Weights of a small mixture-of-experts language model, trained from scratch on English Wikipedia: width 256, 8 picks a token.
Below are experts of layer 3 (counted from 0) of a mixture-of-experts language model. Rows are named router (the router's row for the expert) and show model dimensions 0-255. Each number is 128 + 24 x the weight over its row's rms, rounded and kept within 0 to 255. Numbers have three digits each.
After each expert's rows: a language model's description of what the expert responds to; "gets" lists some tokens that make up at least twice as much of what it gets as of all text. This comes from a sample of Wikipedia text that the model never trained on. Tokens count by the router's weight.

# expert 55
router:118109154114095121101089066078168120147085114141148161153121150137136127119129108141133090131127128120118095145106135160086120128141136152134108108113125112085111174133154118102083095132135177149142100124150174152171128151092123082109114114181169124172142141119144154139117140124089127114167089147148150138131128136116169099092136120147141152147094119153143124091161104186148106125156155110142164142105125163157129115122145096123086154162182099123180116111137140109127156130130098143118158094129116107116088123142124117129137146151150125113075131137142119168127131138148158135115148124152119145122144145145152133120153131143108128133140114114127116158117158110132131107131111087103085162143144137167105125105142122187142092160158071155099170149141126136114107177108148
It responds to: Word-initial pieces like Pr, Cl, comp, pl, De and inner ud, it, as in Judge, clinical, commonplace, predecessors.
gets: "d", "D", "p", " cl", "R", "ud"

# expert 61
router:094083172101088094072082088082176111135118119102122174155123134149083151162098105100114112109146137129127124136108114128085152083133120121123100102089138148100099136093140098115115121128114129178151118115103173132146172124096122115137126120158160128158131129144145130094106162132112133140156102139130089149109139158125156092125112101164125090171129129141128134106158134135132101094115122138151171149110158158121135115170156096163144103135150109137145158101138099135138109114112121129133157138086152121154131125108116149157115151110168139154097141086167158129125129159111130081082122136148146167129158132108162099124162144155117108121169111093084139150148129097128105133130102147149138134120136132163141122113107091168110141181107102115140149162164083135127111155129118
It responds to: Word-initial single capitals, especially B, starting names and titles in music and band articles, plus words like playing, all, based.
gets: " B", "B", " C", " T", " b", " E"

# expert 49
router:086089157106076080109076099087172141149143108139140152138117117141114146132075113131137123101158138118140130136117095128099127135168134134125133135162139139125124144091122082113143152126118130124155142110131162130143169101104103131147097116119146142135118102166150162108106139122084145110181118108117085137101126129094147096122125152149113123169090173153100183098146121125133145144125135126123153159140113148145141095095153090109117124148136114149134118110159146125078118116123124128142147119118108137145124135122114158163167157120139138110091119121147110122153104141083140124114118116141129144098154175129125115120112159149118092150144138094095139160132143123135109148098116086135128083076114146195089117094097112216083104144112077097153122136134120155111161154114159
It responds to: Subject pronouns he, she, him, there and inner m-syllables im, em, am, as in unanimous, palimpsest, amenities, often in music articles.
gets: "im", "em", " he", "am", " He", "M"

# expert 1
router:073082157106099103101086073085159138155110123182152147144124105145085123151115131162108109137151114143099100177099159118082128116106141145114131081094198172098108139108138110095089146159080128157135118095138189148135156123105131099142114114130169157119107120135123121096106135151088161122180119116141107123120134166152140070133111148128123107157102153190136154121143114126117126138127141092140132134131145162132123141138167113134125139114156141101159101097126127111124094106161121153104098133110071113138099164092106140161150101165150115147111123122117114124146100136130149144120123123147152145114139143103148115104145150135106110133124112093105094145092108126149113149133122099138129109125130141176132151126121091169154121167088101130117122158148136138118121157115133
It responds to: Word-initial L, l, Sh, Ch and raw non-Latin byte pieces in names and headings, as in Life, Later, Márquez, Shanjie.
gets: " L", "L", " l", " Sh", "l", " sh"

# expert 33
router:113082171095082115092085101082184119137118112150160150143116144109089140127125131130092145103151164123103132150120144100082135091151149157128148097100165173101081153105160135105118123112091095140169122100116160132121135138107094112121136118165132132084160126113142163137115157110102092124145107125116087139110121145125114149142118142143139120179125131135177176059139142101105138158167106105150147141120153155115116128146177101153139098144157127146131169112106134132109103107130103111122123139092117102137132122123083134173130137123159124125108108104138128119124175153116141131114117131140128143163151114141151117109127141135083122114155100096092132127151131150139141099108124081119092121111116130170084119102076117164095119163104116097127135152160112136139131183128158
It responds to: Opening pieces of words split into parts, such as s, f, res, ex, de, reg: res|cued in shipwreck lists, f|aintly, de|gradation.
gets: " s", " f", "o", "s", "S", " res"

# expert 56
router:067100153082098093087078092088178107121115100141123177148111140117120161134117140105109129132143145096131128154123148128100117093116138135097135078088129143109076144082152110111116125119119111170148087110129164146168134146116129100116131110159160122108158128163144153126119134153100114142155105138114100134097109152127170079117125114137103112165099134159132128093152117082123149114152130130112129162140103159101133107159145118145120125156161143138131136090161149157094110107121112114120126137098128097134100133139096144146156143112152111171115123112157158151131132151118123143120131095174142178144152169144117132108152130171132096149174110103106125176121153137146119144091147098118151127106173161139115107090100123153112088095080099117096165121148106148132138160142127
It responds to: Word pieces st, ost, anc, qu, nd inside names and words, as in Nostalgia, Maidstone, 21st, steaming.
gets: "st", " st", " St", "ost", " m", " be"

# expert 34
router:085109162111082086087092094113164127148133107112126125141148137131135178165082124142119098125113133129115111145077147101073093103129142135140123080099138150102095142116141130148110092122144126145146111114136193118138133132082143129126130095123159150087129105106159119096092110114131137116133111138162108191135123118140158109128155123110190167125142101103154110142137154108111155149131149139091115154141139138154104093123128091148105125134132118106149138088156106139131120116155149146103134141139109152136091150096105107170150139127152152150057113089104115129125122118131120133082131090109162179126132119102155109136120159130109117154172106095103127135076152117134107099120117142133078115121152131146102127069133121140120106135093099125108103118160088134144095165116141
It responds to: Capital letters and the ends of place names after New, United or a first piece, such as Ill-inois, Ark-ansas, States, York, American.
gets: "A", " I", " A", "I", "N", "C"

# expert 29
router:088083160091073093078079106095178115099130104097179147103072134127096123143134156129100092098133159138060123115103114110087113085126138127100135106104141122119106146129122108108111108099107161172140148073124166126147160118107106147138118095106156152118103131126146153115142142140069118125150097153123108155096122144136123101124107097136138093148104111153120159097113150110135113149168151100158137113143134167116126090157184104115133140121146136120136123115150128145100096095141148150106136120102146090144117121103112139154158146112145111161088142103157107157118120155123141116089149114124154129146153138131140113123139172147114115118134112115077141143127148089134127145113136108132135118109173134148138110104130110163088104164083088111130126125148145142134123176107157
It responds to: Middle pieces of words like Col-on-el and Cerem-on-ial, New in place names, and tokens in sports and election tables.
gets: "on", " S", "om", " at", " New", "ard"

# expert 58
router:123064156097061099090057100075181132134135124144123174099098158110119100136101132110117110118134149116141122163117156138092105113118139169121127109106140147105121127118114075104138121108124154147125159137129128135160135121065083123107112114119143126133110115115130136124124150092111164137142132152112075135081127111143123098114164145137172115163136122111137164131110143127130157137084140098135132152127145145124155105151152096146156136133178110123095138097135143123123128135144135133133154134090118093132127116122103142131126126177132072131112105111167148145150144128104139143138133133143088093139123120139116095117195092145109122122183132094075173164118150144120102119091126129144096137137119151171091132076117109148162121148089159149102144140144138144135101130116159
It responds to: Word endings and pronouns in biographical narrative, such as -ent, -ers, -ians, him, his, them, served, parents.
gets: "ers", "ent", "s", "ant", " in", "ens"

# expert 36
router:088103155113106070100076070084162103125130150173151159141079138189086105124097157081102115111154154087105104119107085100088123118134138120130115125152131145123118124139160102095112087105117150119143122118148126124138120144101116135109120137153120131117148152157128156123113128100085120152151116168091104152146089155155138124152119124148141120159111151145129157092151118120150120135138148094144155118134160192092132134107147094113094154124175124127127146096140152151166102130130151140164096117115135088137091144140140102150106124132118152105102140080146128085128160122125170141105113099118146166133142094110152102117154152133145095120146122129084116154099121122143108117112068098130147108130142124150118105081106091159116085151144106132094125136139133124149119155128159
It responds to: Short mid-word fragments like an, r, m, ag, ad, as in mech-an-ical, bemo-an-ing, port-r-ays, dr-um-s.
gets: "an", "r", "m", "ag", "g", "ad"

# expert 27
router:120089137083094113103079099075156101142135123178126152137100157145106095135120157157081102118141131158114093154101135129081077109142117121107108143104120149157117142127145111097135105146163105130118123141145140140140135130089110088110124091123149128121125090157125148111097131111062098120170120127108095147085134146127098105099105124105141110163107141164126143075125122103161129150139126108089162167118137130138108117113129095113123156162155118147129124099150155134118088119117093147127141145147095094126094139114141127161134118121142138125104168134198113152163119157093120101104116155135123138125155123138164136157132150152152100138172101085075132150117136110134128166138143128117087120116141129150100164082120138183152100103124084145127128131126145088176119151102136
It responds to: Middle or final syllables in non-English surnames and place names, like um, i, ar, ov (Santor|um, Tuol|um|ne, Magy|ar); also pronouns it, him, them.
gets: "i", "um", "u", "h", "v", "am"

# expert 48
router:110096164101075114114095102111145122126107092124135164103118143133106133137144109124113095095125149110118108131113125168095102114130119129130144093139151130102120151138133068093120121123128140119131132124123153131132170146104106072092116106145133108116114150156131158115109161088140118132145133164150102129122085144112132091111087084169144123166144161144113163099162104140116105121159105086116145125138127167137102132106130119170144135158164082141123123099178123111119098103117134135108116145133102106151133141113075152152111160129143107165080127130136104115108126113129148112106131133123100172135153126087127155122184127155117122125158087094084126119116130080135157130119097091066092146104143146165118109076105151152122119134107108109074120128186139115131096178139164
It responds to: Tokens containing p or P, mid-word or word-initial, such as Hartle-p-ool, p-raised, p-upils, ap, op, comp.
gets: " P", "p", "P", " p", "ap", " /"

# expert 9
router:085098168095067084074091107079172116138111105161125155140131172137106152163112136126122136134129130130129127151118108122095133115136149102112113087158138144085107156096116121111132122157131115141160134107138177129125146135104095096156125105135135138134118137120162178126131142097085132155133087127114089098121105143108149082135134095169127094173098126175130141096123140101130117135111121112104129128087123159132120100107184094136131109166146144173147100130149127122111117099119113101127136166099119122134132148115086155166133162138113123159113102075107123119134130150100145089088132131151140166132146136119150114103160174142133095129161108086094132173118163099146105115099095118165129129144122165158134121130110125156087119138105092128147134130155095105124136171109163
It responds to: First pieces of split words and names, mostly m, M, v, V, em, rem, prom, prov: M|ouse, V|ivaldi, prom|oting.
gets: " m", " M", "em", "M", " v", " V"

# expert 2
router:092085155082077099084091087103165123122125113136170150139104148135101156141098157118109107115150159148139129150117097134085151070137144095145139119129127116107106152118133108130127096101093138167156109095132155144150148134100132143136110127150140134126123143140128136129086175085097134131133103168115097170152118144160135087119106091133136096145097156135119149070152138136124113146131110106133178140141134177111137149167151092163119123155134141145141146077117130146094109104144137116129097141068130108138092148136108154154139144148145163161110105103175121138122148114114140122091097115134129154158156153101138095093151145135125100140159098095103131161089143123172108140130123128159131105130152122166090122098083096156096138150104092112132138131164118133152115147121151
It responds to: Opening word pieces like b, B, c, pr, ar after articles, as in b-anner, b-undled, plus New in New York.
gets: " b", " B", "ar", " c", " S", " New"

# expert 20
router:098082157086085078083087100101168115149132129119153148164124131157073165149122129111101124116151117124082150143123140133090118104122145131115116125147162172087082143125147104112111117101141129157128116120127147132164174137092118132122081106151136125132131097128139124114102179138094155131122108124128102157116094121102145082091128130153096113163096129094123122041124144164135124165161120089125133161111155168118127108147143106103120134111170131109134138086145122156123116093132104135119101099104110096116096136117079148159144130162173112136110116101164135128142124104112145089095146123149138141138146175118155122142142143165117117133149093136086165135121159137162099134115097126113115097113168112144104117098089105151119127129106088105121151137121118136099107144121144
It responds to: Word pieces st, St, ch, Ch, oc inside words and names (Lidocaine, diocese, Tate St.), plus the pronouns it and which.
gets: " st", " St", " Ch", "ch", " ch", "oc"

# expert 50
router:096108132116091121117082073071154105124104085136098173127116149186105122153123150137086111122141126118096109161117131105098095109127115108129104112123146156101117161113143062110122079111116128167153136135141151094151148129121095119110084133144146120124130105127175117084153139130101161097167113141135101141114067156155085068106127094181143117162123139158159148102126140135124119101142155108089138154136118182116140103166138098129121136121151104120143104139138184102126088114128124157114108144121102102116095127104121159143149148127158130127103130070150114137107126135101156130130132111166100138148131143122151136137111156118126122112151108132101111165139120128080109153102147136139134137111110141140116101102117084171119101156094116106122130108116125107134146163070141
It responds to: Single-letter word pieces inside words, such as the n in didn't or nominee, the c in frescos, and z, g, l.
gets: "n", "c", " N", "en", "g", "z"

# expert 24
router:103061173100092104130079077071168116131134107143141178146102140126123130129137139105122102139126156112099104176111150174094131116135110155139125093114118160081103121107125124110152142148105131160126129137103181129146118116105102085124114090153147123143115095107167145101154101112080129094140110146149100144110156128140129120122138111124132121134105120164148159087160094132123128143133127072101147131151147129108118123148167092135137149133159142082147145095170127148122107128118160135101110098113119117120108091105101137113139126106149134128110116149145128110115160163076123158102144116158158125145156157106130140123140151177127153117136100102091126135123114118172098163122087088129165128120126179144113135072115082144136164119099075146122137110146144137138117140100156
It responds to: Word pieces with st/est/art/ant like Maj-est-y, Cr-est, St., plus common first names John, Paul, George inside words or names.
gets: " St", "est", "st", "art", "ant", " not"

# expert 21
router:084100159088073098108090076097148087137124115115122136135085129143112148134120138119102099137130195097114094138120115123083105102125132099120102132135147151116126163146124107101139084109146146098155137087097145159141170157099153105100152120145151111130126167117137139136096146124130126103160107174146115138108101145128113108136131130169151139146100110149148165087172125154099135136141128080098115148132124151144122135105158089138116132145152102120149144089152137132115121105110113158122115130126128099147148139123086139179109161120172148174080133116143117128133125141118128125071145115141136166140155119131147097111182160135122136123159059125099142145108124118153101117105113115118079085110150124148105119076102091172130105140098086127111098119119121117099124162136133
It responds to: Word pieces m, p, M, op, ap inside words and names (Heilingendam|m, a|p|ology), plus country words US, States, England, Ireland.
gets: "m", "p", "M", " m", "op", "ap"

# expert 39
router:105084157094089143119078092085160122128144129127141174123091180128094111140110154145108091123171110088123115137109113120082118095116112123126150118121172113126094162104100082120123078104121133122118124120104180117176101101102120107117136143127125144141141153144146123114120126126106123113165096084090133146162134126098142051150127086169147110124120116138116162078102123102140133153172132106136130155112114162158089124121118115155108161122155165118136105114123156122117121106164115149142126142156096073131114157092126123145136156157138135118112103087140133152109109129121127140123123144152113170132160138119170158076120155148101106119142146102089105146097132112079141134146118122124131100119156156123150110089097108172129120103117088126120141126121129138129132189095142
It responds to: Inner syllables such as or, y, re, om, ou in place names and surnames after a capital piece: Krugersd|or|p, Aliy|ev, Mont|re|al.
gets: "or", "y", "om", "re", "er", "ro"

# expert 11
router:105114150097095094129088070088192110126120105137155180135114135145123112112126136149096112146145129094140091134127108119076117123116142135137100117106148140124108126098186131085145127163088096135149108124130159133139160133131144125131069137156161136139150105126149154096128149117079145108144127138096131144123133139151115118161173132177104138140092159143138156117130131109141139143133122104078136148159136180143094094106139129145118130157154119090137123095149139128117120115177101153127109156122103096117155146099131147151110144137145133141115163112107127121123130094165165137130117106122121143127124133165113123139148122154090120124151089116129099150114136126139088134133110079093118088098160130171121146125105083180139067152098087078099157125151144158132117173101167
It responds to: Single letters or short pieces, often h, l, H, L, inside names and words, such as Fin-l-ay, sp-l-it, H-el-ic-opter.
gets: " H", "l", "h", " L", " h", "a"

# expert 53
router:093093168079110069082037085098159115121138118104156148122131114143126116146135124124126135103149102120078123157097143135146135118138148160172114110128151135103127115112161104119158107140117099114166127119117121158110112150103113128119088103150122155143121127122173101144121105150116146097119151121150119163150131181166165124131147121170148114164103123146107164126112134102176131136114140132088147162125129139165100140129119135127106146163154155148101108080147155091129143076136142141107133134133125099164114127136145131148124146089117149118097123126145142138174117114120116134142114132121139138153136120138164150168144112162058110099167095118093138129107119118113117105111117116116108132124143136117075125071141100157136102144100055139133120124169123153127128119079163
It responds to: Commas, and, but, which, that, and clause-linking words joining phrases within sentences, as in "declared emergency and suspended".
gets: ",", " and", " that", ".", ";", " which"